Below are experts of layer 2 (counted from 0) of a mixture-of-experts language model. Rows are named router (the router's row for the expert) and show model dimensions 0-255. Each number is 500 + 40 x the weight over its row's rms, rounded and kept within 0 to 999. Numbers have three digits each.
After each expert's rows: a language model's description of what the expert responds to; "gets" lists some tokens that make up at least twice as much of what it gets as of all text. This comes from a sample of Wikipedia text that the model never trained on. Tokens count by the router's weight.

# expert 35
router:470574545450533578431476467529539532509512488477503446513556514471525434542461491490473460465510492447414435478612492475473527549499462501564469494503495527425475543405553483491466530499488502450495431507554484490499501441468512531534494531555537432445512468525452479483513485503498575502543488446534467461458496528480400505515530428494513531489545496507467497478573454504482472485566464520510458479527433513450567455557505471448520589523430571536470532453579506495554433502496469566437487515544496443524510488517490475521505501490552475480458490455497450485551436468551492518464503512474480559583494519432562528498466515445514440453461437491562421482495516523507472482465507463465473469541514551429581474506517515475584529446511473481528544482527461602466532526446555
What it handles: Numbers, names and words filling cells of pipe-delimited tables, such as minor, Martin, 269, 2, Volume Five.
gets: " | ", "3", "0", "1", ") | ", "4"

# expert 38
router:504571524447524556507500479540499555546488479513500440517571550538521536514462523531461433497531550432449447528596524491486530551489467499569429510537489510495479553443521462498534543450511510472514438496541534490454476465411508494533476486539492408460511474515493528521514512520486555532553464485536478452422476510512426473486517418507501556507538538519464471473564515529500482473589477477516514511526434450448555499524501440444522529506490550533429558446577543475513450467509448555445474500517498497502488503518480490532503511480549470510499469423538446551538443470509496509411540505500470537553464500419560473541466512481493472414555461455535429471437534502531433460509510470495554499566523587451590513506525522482585526404509443504551520473520514540488561564443533
What it handles: Pronoun he after a time clause (When X returned, he), ", which", commas, digits in dates, and CJK byte pieces.
gets: "1", ".", ",", " he", ", he", "5"

# expert 52
router:496533527527465504550528468477438540504523555467526591509522466548443523483510416522472447581524465508570520492494529535564444518527465479576500515467430464533505488557555511511509508487501435502547569467513470503437542486513552526558463464496490453559545533497471539534476490447519495512526447450483435628450450547497577537539467538469572481540515458540490498432518462420500574498534490536498528576463555519475465500460488512555503496485525444436456506578519582474500562581565416522547517531524535494489514494546515488522522482537554524520458504442480484508524438524484532552495504507605506529465442522501464472463546456503477470509494502509509488562419500471466460436535414510540471470533509564528446470462433434529513481462464522529507510478506576438468528523471455
What it handles: Prepositions opening time or place phrases, often at clause starts, such as after, during, before, in, until, ", in".
gets: " after", " in", " before", " After", " during", " during the"

# expert 12
router:530557550504493581451521469529588538434474491501522459534475479533510427551518551527441506498515513491433467479560524557548546495462464563489456475470529498543472475453547474510481553492490585450496472538501515482548483477548536479534501471512536510511518474470440498515466580466512532493536477520511445460433567525470499467476532426547511501518483498492521448535512465467497477497527444523501477457484429555476530475483508507473502502481472556547491548434578508511477430480441462558434468465528529552511477528529438529488541541440549500481534457453480439497533573529572469534470485512471465519556486502428522532498521450593442465428542457460564468426531582538509450474478568463428533430522554504466438477569531513480617476410544511517532535496549459476508543573480535
What it handles: Uppercase letter fragments inside acronyms, codes and all-caps words, such as RO in FRODO or FROM, SS, ACHA, RNA.
gets: "C", "R", "T", "E", "A", "M"

# expert 59
router:525521487532472467547509526513448543516506449449554540533543465471538515474580563521457481531541494482562541485505534479502533468498493458557562509520489532488484453533449481544489534495481506464548529551524483479412483568462471527489493478525504459482556544531524553501581547551524565536521521479512481560507426466462450430465545475470582550480534431532492538435557423516542469495522493455530491539519530521477474568435418517548486527520522458474482537547517481442449505524539494489565569596491540454472516515473536566567513568525572555503443490435468432555542486475551499508579470540487466508517470568482558467477522509552512496520461443493448488528442518547514595466430513467580478505544569531544561404460518482474464488451510488557438513502484533483479566499495518
What it handles: Possessive 's and pronouns his, her, its, their, plus verbs was, were, are, to be after a subject.
gets: "'s", " was", " his", " being", " were", " its"

# expert 50
router:436445486459551524470488428485504527534508415396489457537522557490490472484465500393473526526459481446445433462565519530558530556487486424500492523471528562463501526454542426498473487458523519485535482573506550450541501451504510558568556475576566482422538489548442473542541498519486512442532466493482535439510504499482493488516505495490514531408528456502516501532503473500490452524501564454514487441510435492421547561487451470534497521499510535512492490465551504494526490493506485526457531483534520457523537492559501516509553532465590421481514508473520528551544451498558477628508510540521471543565415478524573528477469491481421478507464482490598449519508557510550464524510488413422564518533489482458526551532521532460548472453492499558550491537551512499476492503498591
What it handles: Short links and parentheses inside list or table entries, such as by the, from, in, vs., (from, (featuring.
gets: " (", "\n", ",", "|", " a", " in the"

# expert 24
router:463501510462535496489567540505481450566438568521493524461521454563465566427519507464497497535550533496410441521510546555556473456571532442499567511470507453545564542465522540548479494458503473491496483589598463430434436557482514536542537480484525511465454454550515570508547477551536491527547497561472514509471438480596490480433457531494455563470530485523555483496471535486493567483529545490500528469546487465478506497453540473534471579534528502516490514458504560452476452533486473465516452469535544430491465458481430476528544490473525471508547426476544473559428454448452499538485471472530461485491443519511482529537558470513518477490494492521405431567521481405472471472499493508435490485571488541537503504498494499537519466477515507481575512402530517435576571458500477
What it handles: Prepositions and linking phrases after verbs in biographies, such as died of, worked for, transferring to the, used as an.
gets: " of", " to", " of the", " for", " as a", " in"

# expert 7
router:453512582504490537539441620525436498480490420521497459529517492476554470485579557512548588542481519530549521468540550494516532542515535505557501542502513512480490512542463461480556575483528428552528524538511487555383466454457455482437479516475572437554524524537531495456444508501436453476515567503535518571519477513507454520493554402562493575541534477513447527466492440466499436453490509513502547554516538473520526506479479540534451454509508531441448563563553474526462457523535496524514546489508505471497469513464496463522489546539532486494498511478458444524514489525494508542533469481495476481445531577515576463534475487479505467573460513530473398503491560475487465401529514485547526469533528566454527474466511488553380527470522523554451515494408460479453507487508548
What it handles: Main verbs, auxiliaries and adverbs right after a sentence's subject, such as was, is, has been, also, particularly.
gets: " was", " is", " also", " were", " are", " has"

# expert 26
router:505520464483486499446485415496525565444514437451506573500526558452590514495542531416451504512491544474488526518546489490522568555438541524470487501474514488480423536463508441532448504407517593491527448519533501431503477442565546567454532522580475482518552437514499508541505481488468503500576551423522460440471519486478445445493489463547528494547532520526564492503526474574436477504549527482536510459560477454476541507530450414427506557496505495520460447423487507480488468505544481553478438485567470495489503438549425493451458525483516469549577462457576427473505488452488505540554515509502507535562502503485505526497511494512528489477499458469572503449560503492490470548483485461480465526556524422470577444588464454463594513465522518478498505503546495545551550479485520
What it handles: Entry starts in lists and tables: "- Species:" lines in taxonomies, name pieces like -ella, and pipes before numbers in stat tables.
gets: " | ", "\n", ".", "- Species", " (", "ler"

# expert 3
router:484582539446490558537558468527540523529498455536498486532551499495491488470487544581467417485507509439410485545575530453498523491503496495537481521528538459458503583437446477529461493492521500496581471444549526462477465450412523524547478518544472465464540463531499535448516464502454547505512486451551447506521483497533394518489566430521484612499490491520470448441593499524495450476547526511506521491491440494492476501512519455446528534491542563556482492424474488455497472417518517563446484472560509429495496462457475484547496492486547475482512514450489451549503504438529464492437485453491441504538481448464554480541469537467486490456552508532519504436477554505468456495508616498525537529532472513452605524448551566489564560478461534489545503478548445595490535535477530
What it handles: Abstract or general nouns and completed word endings in expository prose, such as organization, version, system, team, -ical, -ation.
gets: ", and", "3", " and", " that", ")", " time"

# expert 9
router:485531541452526532476535458519493436500559435548497444579523579522493510490511522545482534430464514500408477544541512474514492499519433433560429557532526527527510537451530471528497505441511524457507449471610532492470438489454470479527533500557557436527490535529480525487566506462479508467521439528528514454435530524518462514475558410551442548528530494464458483510536586539528517427500468506485453480496447459472511536546453442495468455487541492576423524468511450552542466444505501580459465487484464467550486470537513484508483446513512478505480462382488452551488463503457555498453467466513458539607475458540541456554433533505476466427549548537547417506528534471549446502509516482470563480478484504443549483554479530486545547451491485483546464482497440528501564475490488
What it handles: Final word pieces closing a split word, mostly plurals and inflections such as -s, -ing, -ers, -es, often in names and headings.
gets: "s", "ing", "a", "es", "i", "er"

# expert 57
router:469394578468539485463532457527501536533507534475519420558570575467502390470540508493479520482547469489477406423555447518510488426497500465579410496509459502465514486376509510538449517473484561493450474530483505469514543481487543515537543450583565550531494486505498423522500483462500537503452487471537515478457540479492481408506515518529432477501547475520491497474568442487472480454495417486494498512508450539497527500525515490491475535495522540465481516510581485487519480525590452526461493453521528470497522475526508490496505554486505499481456477481524477507549425516588508514481500498471507503497507505487516536499448540551474395446520508424572490459572560524501468501504511505424525422419421521500526520562509465523526488449593448484502569476518511509422523581449495
What it handles: Connecting words and endings inside proper names and titles, such as of, &, von, ibn, Minister of, Order of the Star of.
gets: " of", "'s", " of the", "ar", "ate", " and"

# expert 54
router:508456495547532513450456462489460557432486461441449529484533539504557442472532504471434500442562553473448517519591524528536515563448467425562508467491558497534519521472510466499474570483559558523482490516497488441477480508553504492556501527549558501511563468511525501567525528500509496411599546492506484497480556529498400496502451440519531460588448479504545517482485537549469553516479489518457493524546482447453518496477490459457489569486572500469508455461502507511472467502538524519450463444572484571432523551518456487416486603438539504475433496463475462458531542466478506521537517472461455522539498522479467518497495516553466558497535548489508468529468574472475464538529499445462578514527499417452451524534459494406562522479552517521495588556568455494561440497499484
What it handles: Periods and word endings after capital N, such as N.D., N. B., None, Nine, plus disjunctions such as or, others, either, such as.
gets: ".", " or", "0", " also", "ly", "one"

# expert 10
router:399517527440537532492503502522456576521441448492497488494513487491441462495459509523525517531476472490446456534561534542513519520508537390521478494506535456513475521472552481463486568494474541419455530502559564524572530418451559602527478506568530449504546467480466554563504482515548499503457511453486443404514496476501478466527493510473515528424572491515547540602558494431525463422540526562472525510502443499416543568519482453492486492495443547494489561511549475481458488477510527561496452520579506465518493487555524452493577475434528467566510502447467524507471504422548490577486541468544461567541462501477514562567478504572540470467520441459534442526466499553496508413506523455487459474487528474474526443477532436522546486504463484511493523495546508490513480500470571
What it handles: Commas, pipes and dashes after a name in lists and tables, starting the next field, such as ", a" novel, " | M", "ISBN".
gets: " |", ", ", "),", " (", " –", ","

# expert 1
router:502465555572479567542568578472551517476599511439564513573504479551561451468519496499514518476562519485534547539528515532466422535519479466529503553444558581491487532533503535555448451566515472473515525499500521474481537507471537511510494502513473491466539465520439555515464548481437427474527414511553479490511503549512498520478556525514541560485492483451555440452547443505511432472447531539474468559521458512493449499509480443547522470475549498537483523441495515450492493491498556428441486496469570536518489509501459547520544377541510506485509537467470453515518471489554517491544434557561496510443486439515538557520486481511515468468522577577478487499517504450494508493516545517562534494449436538485465513428482552579560448483483415443542551593549464582519496542483504
What it handles: Conjunctions and commas joining list items or clauses, such as and, or, ", and", plus "from" after ranging.
gets: " and", ",", ", and", " and the", " or", ", the"